python train.py --n_layer=10 --balance_loss=0.000268 --n_kv_head=1 --norm="rmsnorm" --norm_eps=1e-05 --rope_base=10000.0 --lr=0.00649 --decay_shape="linear" --final_lr_fraction=0.02 --seq_len=1024
Below are experts of layer 6 (counted from 0) of a mixture-of-experts language model. Rows are named router (the router's row for the expert), gate (a neuron's input weights, with its number), up (a neuron's input weights, with its number), down (a neuron's output weights, with its number) and show model dimensions 0-255. Each number is 128 + 24 x the weight over its row's rms, rounded and kept within 0 to 255. Numbers have three digits each.
After each expert's rows: "comes before" lists some tokens at least twice as common just after its tokens as in all text. This comes from a sample of Wikipedia text that the model never trained on. Tokens count by the router's weight.

# expert 30
router:137132127139151135158117108159135127095114093160133110110146117121096133144131090146112094115114110102156126128139129107147117150179157134189104158113117145130096164145123106129099110157145105139087122125098172103146136086087132141154146120152125108120096118125117129119121116109124113181095130100130142150156107194139175154156129109128123084112109103115117087111135150159155106132139140137116128087137130127103146126107176091131109115156113123105113110107142133098052111119116107113147121119191130132124146132123163082122137117129119123102150112128107084132118075117150134111101169176152136155159109132123137173118107145100095162135096110108160108122173139102095142108166110174141154090152144169114157118144133107122126087153140144155153163112121101091121098095108076
gate0:107161143141102167116133170146120165132104137150134130132121120095171133062148101105120126104161167096087122139128125116137117150124154116125098121149128131108130150140153149170144149136102141098131138136169121155115121127135179135130168127098118150151109121150152145108097112095115112115115123133113139116112131132125127182165146161117114124110112140145086110075154107137087095089120109137067087120168142137111104108104101136118174079153067121121088121140125105165143158123103118116161142131169157098120158088153116077130142160107131130119156156139131127080146163132159141078144096125133141135151123157135136133146124113115109155149130131125125086137128115102161111111164107109142128160116109104099115103140078150110144081067113121109133128094161116107140115072108167
up0:158147122112123098150134123121111128130097179076112075125137084114151126117131112153110151152133112159095140146170184099116152100137187094132127116151139149079132131121170144126086174151102118133096112121161141121148131153152130110160139110137125069122115151135145143129156112140131127080157120122131112154137110082110099166141086127124092158097128169144104133076137115088119127150120124134139086126121138132137114133123117105153153098135107092114120107114114105159163084148089123109141058151127119110134117127097171149151084156137133120095133117120149122107123136181146139137124096125131173156119122114120089180111134122161125106134089123074110137120155146111124133077141141143130141132105116177121116086108080150123113086139108143110108158135119126132097108103119162
down0:143142093129140147131103121154138122172090156155105132147117129105177133128099131143161104143074162120117108131134134163118149100120097127132156157123151171124128157124121129148133127129087096120120130123191141122149127095154155100091146097148108083133106101114149159138136170156149124147149130122114158121102132140154092111107151137111098153142138101120099137121103129102173134155134091120137096138099095138105105133160087116117083158103130182175130145090123102149164117087116163124140156093163108122097084146131129088155098120134146124117156148149130111104116158142149125094073150175120131141116122160131129075133102099127098124094112103129162155106119116123105115077139122109175172152133103084122117118131159126149130133103115200095133140161130111110125101157114149
comes before: ", ", "–", ")", ".", "1", "2"

# expert 19
router:102142106096139131155134124171161125083111090169129152175143127155100143150107133097143098123132125106106083141170095138117109115132134132176104139106119115108122137118095121119106133144130088129130116160138170106112143073099194127128154142151112104094097113096142099163136149143118131146106107068141128129138138132195113160114143093144117091135050111104104131150142137154105117127129123124130080130167133141095104116158167126159118113124128124096096132134148160107116121107128132133115121114192134109133171133107180141141105123134106143140162132122133062143142105135129098132163136148093111129139112135124125134107109122090152160130099124100166109168163187122085162095109152145169166121145135124113118131154122102116151107125128138138128145120093138087142089116122112
gate0:134138160137173098175148110091160104155120121111141136087195112151115118152100126143150097097153107134119110139106115151124117114128101150082097164134102106108140106149134081109110211098183098157114119099134162148121129103166116146159113120151176112141115143139113131124161099141104144116176146137102137074130153104133093158098103124152114148112084123140100111113112104134110137121082152157137137122110133185093091107153166119118153113107118154134126064126121091095138124145136161117140113136126112147174102106124141134158142120138105104130143100087136098128109097170134104127126098110122157141149115127148128141140131147152128160137144116091116125154160108167123138141091116133102128149132195096101121128137141107139126135110133146123112122125096122162128143124069093
up0:096132140138128104095064098086123152135141099125112158157155119133118136093133131134120125142165165143119097100110121106117129137133142134132156139102157116113160124130142090123089108131119117102100125109151096119149096091167099128109103184100107113128103127104124112161144128110149131146144139151121100125132112160075150108086108127110099110126148107154130134105111165133103136125122169169171151135148101118118068104123122132109124146109083164167118121082118142113107111135104156123121082147089119149112119166122119146166097131149087141134132136142098150131148067141118116094136159115135093064138151137138104106113130158074072135109140136144148092153104135113125102146109104087082127094115172097127154093136125124144099084115123115111154143120143154194136120100097116
down0:109112134143139117137069116114160107145106121180116124141151142115078108128109146113095100115175148148109135099174131151121146127122096153148124173104146103138105102156137117112111156164139122112174123119134140132142155096160130124105150103118119137121141109091123138114093133122142097133098101188108110104115117147090145123085094126108168158150131180112129134130108135150120105095094161083103120108156127148135136132078095138121131162159148075119129145082155107142142123094122135081109096075124086103110184158142154152148141098153145162112148146123170138143135105157136136109137130130117122123104101128152140107090070078141131144140112091128121091140124102151173127147151145118127108135161145121134128118137134107113122147131150105123101117138060132130172060118127129
comes before: ".", "–", " | ", ",", ", ", ":"

# expert 13
router:124153159133134154142104158143120122106127126143136140105138108123112149128083084113117101125164104085116092129150159140144124118118150103160135144116113117101118128134080093120093112140146120134101126130122149078084159140096127191133154152148102145131134152126102090135144121153114123167138104102151114149129115172142165147127149115112088113104112128078077095138120134153078100147112122124154116130148106104093110145137117108125124146156096100127120140105160130082115092122114097167152108125148154122122142098078144140139118131158120116087152157123150062102120118132124125112142150120112167127129162179115130094137126095098130157115101148143144096151136144129126146130102102158148150076134150125135128115153105130110147071159185150133196158154100113123182108127107068
gate27:137126117132118130147125182123147137128113125109121154099135147081142108142155079121099099089119117128120103162178128121128143096158166121140179162172140108108121129154127117134126125122120130111114119091069148137131115127087096142118076171099137137134123123127127083122086137125125118115106123126154122131135096162140143120119199109115153179139142099142085134148134188107140117128159153126184149148091104091127168099120133166138150141120121104114149129095097140127099119095129089150144144101205155128113157132137132128104144105101178100130122161165099101088105157149145109110105178114155119153126126115126148125128150068089145136150170139152117162103124093131093112100159139100156111127148114097075099140124119146147133147129127138149127117114134123109110140112146110
up27:129185093126158121105139095127116086115142132112112149163112115128164167134136139141157137140132162135130117103120131132142113108133077128141137138106162139097155112099110120111135098095132122150144113144139098100175149128156126146136132162146120121127087106114137145149095061071135114123186142121098124142090138124126142115105085109138110110133108102115179103157162155061106135137116104118134108092142129111166124142084118104165156142088125106166143109174108133112170173142138140156120115106082123139134091157153183143100120122108139147141119111126106112134194112136121164157081122145125127117107150111130135154157116118144120116081113135127118091119116146148152137115089115096118134154108118148146184091154163113115105122136086159089147110164128113103138169128134162
down27:097111154128105164113109168086129113142117098154169145071103165097128132124108108131138122149148123167124119109143133112129157087133134159149138101117091112084093143137137133169146118144107130130117110116110129157119101145146165156113101110079095146142129118131109113117146104120143122156128122168137152131147099129119151124102105122095136126167124125116107161129150133135112136127121091121136096120139153148097125117140108118124119135103081132103154118170136107128054111141148151117158167115151079122116137116113159093083169115128150120097124116131064108115093107134118148068144111136111144115099099148158082092093150146098110170167089147129107115191120106092131167147120168136151116112150147109113142119148112140110125121113110148151128190107075145146106176140135179
comes before: "| ", "|", "-", "The", "==", "- "

# expert 6
router:105112117131119170159115132152135136090125112169124130124143108134159126160101125069121076106144105100120101143142175121141124115120143167173099105134136149130131118136133141112137120127144131139095156129124172109095144104097176132159146129163138105109100122109112131150171164142122125141114116124122132126152148174158171160156130087138102084154047112111107116154160158152105131147122156145130091067111141147136115149112160106157114125135112107093105162132149128084099132123135099114102112111134127148114135125093143131153136131124115127102132166165140062149130143122155140092109149153100120150131144140108103128124095084091114157094118094119147140114175154143082155109140133190143152105147112127152173132124114138122157109142136153126166170156106096104156134093125086
gate0:090132125120164155193099137093115128158105123152111152084128133161132105152101120136138150126119124184124113127138081136143142136146121133092112135144143100128153119121137110152159143153123142103155144099120088096054135125142125163124126105132163092096179145127144157138148123098130142073142143127104134169115152168138140109103162162145076081108125141155075122090123124148105114105142085142174167112131106106136127134095083132149114111157170102108098120142181151124090149141109092110137161125116105160153136134115137113098111136136128153115127132117174084142104154131162094160140140148189089100104137123130127117139098126138131102116164128142090132138096113152087138116134132100102127103126148146125142142113101104107139095152159145152095153155118107155130161106115153
up0:113153139127151153135144127123127125157134108150130137149112097112158132120084089071111143138136169125138144117098096097113121146177140133135116149116140153116132143155146118128146134143115158140174103089195130094086180155128161153129127118143150102128161126152119130085114079098114120148116124130143135108116135109119111121149141110111132099146163100128127140104192120165147174113154108159132195138132100119070127146111105145166087170130149081144081182128126116140126154158131140113123123094123106080110133092154129146144146133143140135130159100161091104144089135111126118133123126130131178151156133143158147172131108140124097120118107128072137125099097145095130161133113157145126141118171129157151116142149089117117134121159120168150087169121119130122133147084179108
down0:141155154101132104116118074128124089128134127139138131133101120120108102124103149150145111084090088146092115163082154166105129094112124140129109140149138128144164119167108137108106123125124135142119114123117124146130134120103126122072164146094120180161080119143123111169107146156165102113149116150159113139158146129164157161140163133166144125133105114135127090185104125163187129117173113104166114125115102138126142161083140141123130104116166134098106121082127159103151170117130110151113134109152129107131103108099049122114119113144087115121147145123124147080137187149114085141139160119121116147119089118098156171130140137166130149130140113104114122141167124145174192107152135152112110116118159101109166122099143132142161139132113107103152096133122128090147093121144131
comes before: "0", " | ", ".", "2", "–", "1"

# expert 24
router:118137135128140122185152117124146117106118129166109154130157107099116119171109111109146101089125121097121141178166094147131122152147118122139108144108134102133136098136123079155105110158092086155111106141165150104113144106121167109120170143159178106134133098138093099168109172129121131159106093111115160127144152174144141125148167099123093118092105114073106148137142143185142112111085092095115112092124141149118101087128134117149111101127087130098107115119130141098124119104104069135098124133177128149085180111099138133125111158119117140130145161154099087145149127124174125124103154143142124139134129115111103143098120121077105149117142081144122143154137178140131168152115135158163157098157144133127119144154126127115116097138139130151137145163109113102155151148097081
gate0:082136140176150142137165148133110100111083194138129124155137152119101146179150141113119145126092146099114101166146171162172115132127103125117108127157150135138099101058117122184127126118128110090088116126140126150104138129133118144108142161116147142150115096139130131129158105124150126155100113127140153116138083150123097144129103114128145124115136165152107165110091105150151157126126115170116110180103156144137127095134144136179116109134119115111115130100102086110087125142202127141108148115146139129143116123152136066075095122136129087115156153110137115175114106124148152157105102161130135153129148106142144114111096158147093143121103138102088138154140145135095091122113173078161134084127114108115115144140123089124136071127128151111079131152126140121126147141124151
up0:121113085104134093100143117135128101120178082129118144077155127125116135121153113120102146108159096132152109116141118110145136155121113108137165151108138117158133122123143119098158131127137086131137128151116111165124102162136154166099160140130101118148155152119134107103171112182139167115123118109123116129128125070114087141112165126123088135142126146154140093105116138117118119099165133136148133121151155098122146124168109176114142132123133129119119106120151109132132136097130115139090099157125124141104142122097166091106052068131115123118107168118133147090101079106114146069109080149119129157139121172135122156130109165134125154135088102152105158095102105184093099081097103145110093119179142132120090103102121147117140095123119195154097132114129145127128140148094117
down0:113093165126104141085145125108139091142132128089131164133121166120117146129113113136149101087100120155118126131131141112153123094120147127147149140147183103104108084148146136091121126115132097088158149106142128130102100106104138161133131187143130151122131139147157108178144155141133159142127061131124137085096134098107163136142096099086144128175108127113111154156122120125105185080133101110121112108120103177131126143106103083163135132120138113131103115130103109139119111140068089157168117144113134126117095126126105134133155132149125135136093144139134153112102106094101160167123132135088132081153106116091136168194103079177111152149113139136135085135147120165140098171137128153108075117131139120140136125132109114113111151102132155118136161130116083121155117125078142
comes before: "1", "2", ": ", "andidate | Votes |", " District ", "|  |"

# expert 20
router:059103132130125122128135132161139113124103116164096159095144127119133125155110122092151107116113127095108117144138118134121125097155141159163109144132113139142105132104101118147137110133127109151124114142127152114076139110083141109164171181141134158108093153139108094142092112113096122151104083138168139164111119175164140144157129095140091125144086093087097131154137164155123119128119123131136093092134126124117110117128140127109136140173145122129125112113137134126080101123147126128109109099192120128133126129114133105160140158129117084110129123201135061088110098122162175121102161128108137140155146116088120136087160089122134153133129150104175149144161139129114157090143125163175147095111131120140135159130117115144153105116128116165167183124089129075147126133125083
gate0:125091133140144142106120132105118118134087170114095106110130130174109149143165109125121154116163121176096115113089110169153154113105173137175136127100120123180111086132063134108138100119127161154160118116101139134125136130117164112134141176090124107125106115096129109136104125145124126126149085175102157093124102132132112159121176116109125106195124146114114073121142102160129146159114114146117105115140138142101122115122104139113128110123184144121136155108136151143126109143156111114101101116128108097092138112096150143152132091152158100143160084114167129141107099129172136128120098123165146128136172147121123115071133138104099154118073115135135143138166137191106115102148114094109083112120150091119148148103122148117150128113123133153129135184110096115082136145098115
up0:132079162161118094150148124146121153145122106144107115149123125090156143138163172103132128149127127121109130121105104114127124127112136125093155132099141150112073125118135127136128095142135110099121098095139097129124138129149113139094132113163123170167102143152143163086158118138145163181100158081106115107142156167081110100145117174129111176133140118143123140094103162149132133094116140123105097141146159149159119134130142146126144111156066145213146094131101140098106164126102126147134168115132117149138121106117081160149149171118139151126135136103097135088142118146133137124182140147139072111077102127116102138107133161132175105146155128148148105097149127106139144148160164153150117136109122139115112128180142146114088119096107136141123120126115124146163058119159136
down0:141166113141082168104162141144112103101113094144112126103128169130122104157083145123155121120100125116131141103150120164139104130117151118144177144107121155125107151114115108139113103089145147127160139138125125087130083124124166100159162131132149143131123089103149122145180164137095117151138133082127116118157157109085106154125119130100143116096107150113144109142100108103125117179172133107133159102132120121153173107157096119154163145156132160095117111145117142137157111149171098123099100119107136142133142106092178108164147188107123071099109131153084143136106165140169113181083109094141132121108130112118137112192127163127110146157142113121131120124120138166110115091113123133110125115160152165138107150113144157144117101155095171146153128120096169146150111091128154
comes before: " | ", " |", "; ", ".", " |  |", " ("

# expert 4
router:143120131143157168129093150148178117095126122168128114076131106126138118129103124118167083109123101117135145103130114125122100142154100148168118121113135093122100133105076111143112129118104102165109129169180147125074157090078123161147114153115142166116139082103138096162138143074134115168111130119130100124152127145156124159166165102133088120114108110083111116153147116133157132129121168115168136112146178145113133156121169114134101134156134120109111161101174117110094091159124097116155116119155111128102153129125135123169135120110122135097123138121099108126129096099141145118102157123132103135116129113106117122137136101083133158082108141110157152162136165134118153093119116151148159094140130163121133153183121106126151109115106156137139189142093093089146136167115078
gate0:117079160162138113143117191144122158156109121129136124090132113165187120125114096126155133119108106086144108110165159150129116143140158133133109110158143124162082085113141119108082119128140109122116131142165148107124130148121127160106144140116166194127173128109139141133114113054118121188105141139140123138124112126107137167130152153115135107119107170124120144110141115142128130144129170099119143109135134144146165162097112138126121154141141171120120128134168116155143152110113168130226139108127111127122123096091168133121126156087116115168111147109128128086111117120159150115120147115161110142108134118159142065143131121075108137104095070110126107169143163142135130114111090149088144126121141140107104127146136134151132116090129139142106162137083087145120139161126124
up0:141117088129146121127119124140170137116114097145124139130091126124115108130120071146140110120138165149170136099144168142110105095170130130123112158174094129124150167148144131120134122150085103127135113146092140153090153124093101105146134135113127148147143110179128140123130147129128068160127095144174175112076139155122129124147085082178101137090091120150128123137175107141136126117146143094128100127179130121145067120161148135121120094086181136140154131127118169115133136135101126117121159103131143111105109103118131138123163116147120144132103122111129081105150082136073149108101108113088136113123103153162123135078118099122109144100122184118123091120129127127116129126115140136121189120123123107115083171096093128119140139091125089100122183127155116143152141130084121
down0:151153096178148131116169104148114138145122073136099134121131111093115123122145109141145150135115133115132149105121112158162158147166080118061135120159127113111149111138127129154087132117112092123122158087151166154114115153136135141147128117126118094092123121128102077178144124127104109104103151124125116182135092115061133120119091117141128151121133102150124146121090147136098076139142141110129120151154106159078106093124100102136121147131119151118157084133191163106138173118150120122114150129145152155122110126135107107120129120165106139148159098132133114122191134136105102136131103119118131135120165107179084138115132166154128175156125089174140104099156104132113104104114164100107120146181149105083156126110137124084094132146102137127101151107125145156121118094136151
comes before: "\n", "\n\n", ":", ": ", ": C", ": M"

# expert 5
router:107120131122137165148089120119148130096132117166119152097126140124131134134117125134137119096147122107104124133171161080144086143130135134157135156084141090107126101133101117127097088114142079159043101148128152122102127098102147135159122152159158145159097132105133117134131121098121126182103065095143109143139114135156132149134168125154087099115094094109095098098159121146134110174129148124120155115155130114095138139103176132145156102115115115086100123141137132087107116122140105151149092123147126096121156107122144082112136145132103137123106152114097090098107101152135135129102172133120117144128146126105102159091136107129174133116111146149144107177164159158101134122140116159157125084125123173111100107152103119097141077117141133140144170127085135144114132138098063
gate0:123122102175144138120168108149154111130134116092132084163159130155159111109133145124147096174124123143080162112146135152092122167138092129102079083124097142085117125131148076094084195116130070120195149116137141091129122123133097133134105089151078093065104168149116121122124147138130128102086146108166107194104124123131138117151151098127113124152122105124133130143123140149116127149147096083145164168130126115109113125163160146121135109137114127113135121138182110125126099112081149142129108148132160100118095096130130136106124131101124137141138112108148158116144137105114105123126121096107121110137131138112152160144145119122090073142143137137147117087113152144135087116143135151118167144125106121158138134121104124158082111140096091123112151150131114083161162127095122
up0:116106109135153088155120156135108087125179118118118133113150128125120148122097124111164175119150171112129146110151145076166131105077107124142116170117144154125130152115145124123167088078106138083087141152146134164129141158163093110148119155121128148117141120108136166129083124132126129085180186151112149082106135120146163108111095142138160107093108094151174109117138174169147118128129134150119116144136108086143151138121127140127141131160128131134111112091139086130152114181132090129108149116151099129191132137123154141107117096151152143152130146119144108118087107091160104109143121102123102109166135131125123127116107161153093110085105091120177150138108139116133123129092131111127188106142162147140133134144136125130148149139159109110155153106073102131149094141107166
down0:164132158127098118105109091121100137139120092122125152099101151134140135095138138139124115137132118095124101140111123062134123125153103112137122074128120154148142131092115151136134137156129141110095099107137115096096142131151109084117128128098128170166125187137147105089104112064127078105155114131173139124114123153109130160117124183158181158084114102136118160080169135149128156096139125122139151113125113114143120113144117133132192114131089107130128121117129165130125165138134151138164141155104098163146099108107116147107178145150097160143107161131096130152104105149140106128091148142140133127129159097155189153090131125129151143115121087149112159114192109099131124126118099113145132116112149154092152124093107102090166125117107135097137154109112148106106098150166156
comes before: ".", " and", ",", " of", " of the", " in"

# expert 1
router:124141142149151125145113118156125153114104119163104143143118106121076151135081105114126083086136115119129120139161099111170068143130125147159106150073123123134102101132116104147115132135121092171127138161116172142094143109128155175129168189173116132119127129126113104143133115110118101150129134103123145162129143149199119183141128137127110136159087123117126133121086116181121123107109131102107113120131144141123108131130140090134101118132132102121093156112108155120116119126147074147132089109134097113139156108091179119117127118130138133132140164152169120139136102108173127091137157145123120143139157140123119167143101119144136148092116130132144109144111146130126111129126165167148191067120139128126135125179120112107159123127148141129169139181079135121146119152079048
gate0:148149155101115157138094115096124140137110152136098136095083161125147122139144116167131128166163134125135180123102127100084128185152090099098106113139145101115121136136104157129105099134148082107163127139144104125122133128144096147104085108136121165110143130156164131130104091106119136143136161183148144122107148153109134135124116133129130185126140149106112136098139116183121156134190124093121107110156125175081127122141100116060147101144116123096145095167164119142122113158131141108131088127158143119136133130173128100158123126097143091166169101110122133086114112100090147137126098132105084082139123091131120143133150110136136141131108128161094141137136153139119126129169151117169134180162144087125113120133139138122152122115129114131068129077118135174096138124109160
up0:070093151181091110142148157132143112161167148141124164130112184127143123114139107129104112153156104108162122140127113111090118128129147149118098136141141122184089155144151158138098149150093104113135111130121108121089144116132095129123165181150159159126127109150134106143134095138085132132091159139148132174102132123110126109122102094162172168100130142096127152147175077140134096090175122121096122139107121144134144073123154116087161092130115156098133138136138168131135143148118084115160133129191114135139114128175110164117193137101140126141140145100094108118145137166116129121106121118132144132160146087111150139149103125114111131133131127132150112104069155158133157114138098163109115142163142095154109125141106141124155096133131136128138130150143154118101144167130077
down0:141121145073090129136080124147130132158103124105161189105150143146103175150096135158126085121141134116170140088113095108143124139139137098131067125131108155146141112111110110142103090096097153081124101124111166136138117133178150105137150162123141088134146150128122123111107146100086116138119145131094103103121117131142117119129135168135109111103108136113084183108114106150120138118104101148112162116152138126114138114105152176155166106141151118119141127091111133129153107168130085150123135145091107100059113107129158128094096139160114150134148167144157109155110130128128141154109123125112141133100105148108181108139117141125135150150134134119151089114112108112119126086091123101094175078092099155121120143134124118124060133157139104064153136143112138148093140126116150
comes before: "1", "2", "0", "3", "4", "6"

# expert 22
router:113103150143146170163120128139128098127140127145139126153162106110093175143101145109143086093095117135148126152158121109176115168127095129136122093100117106148123125145092152152106102113125101177116161110131136129099169106052149119146126141189108123096120116113111103166107103122104112154126103091102125145142138125134142140153134115133112133144093116113096101162129138130118093132175139113135113097161155129129066142118158103102113104141122138132125136147160158137087122098118082155138125071146151120074165104124150087155114126127088130104129175134137108114168107143122116137080148171149154142117139149136114139098147137133105143124117116114141157140145148124108139121156127170142151073147144127127121121167070114107145122121086164150142162124106116155187118104140088
gate0:147119144120099085126125125121143115208115119152138134114127109128085122140125118154127084107088130132130137149148152135119123132145125105168077125104094142125113064165126137175161107121123149136160134121119127077151174138139152124150135153150120166146103122141141125102107096102137133183139114129129145086139117123177095127169133079071156124144129134110149142128087114162157100126153167114134142151104163178129115113151152091125153144084152070150141124157159106134137139095078108154116148111149130078141114139109128111117098135131112087113105141174137104117115099161129149104176140143125112117099143133112140119093140100145142092133145120098119153149111195127139132152153100159123144118135165125103141145146084137136093107153133122188113116131148119124120101143123106
up0:131123172126137114129116121091183144087134146136183106171120099103150112156180117184127147107149152142132134154162134132158137158140154092138151097131128157106106164134078119129095128138126154121146152107125146100165128151157110160141149152087167136146168154148100081121117146149175148144128132161151117136150125133114107102136112132141094165124142167099149126145102124127118163123130114134120115151107174112121142122166167121133132123133132130123109147106136112102124198115121129097144132124119088120102124119126151092141150115126141113130132149150123149112083146126121098084132127138126096130083152124124125127100122159156117090097100144155141135153148144113139068113197104145170170099119147129094148138110160123149135073126089161155114076124149098118102184145127105
down0:150103178122151142143100105107157139155113139077105081114128149155097112161162109145120107104150123170143148114162151087111140117137163119118161123135112144135122163150126108138108118158082182128181099113118126083072127134124135162090150127158141177152175143102113140146102098140132127148107102146128146102115176103090101095148098120145089123134152122145132110132152115160121131143168126137175158157134157154109144113142158126168107164172088160143141136145102157126093124112086105082074129116097138105103115192109136129121148119100143127091097126084149092096120125110111113143140173152123150123126164120133117147153134126144157097106164091133171105098123140129114140129105112145135148145131146127120101145126139121091123125121111139146136136118175097103142111151142118
comes before: "\n\n", " The", " He", "1", "2", " In "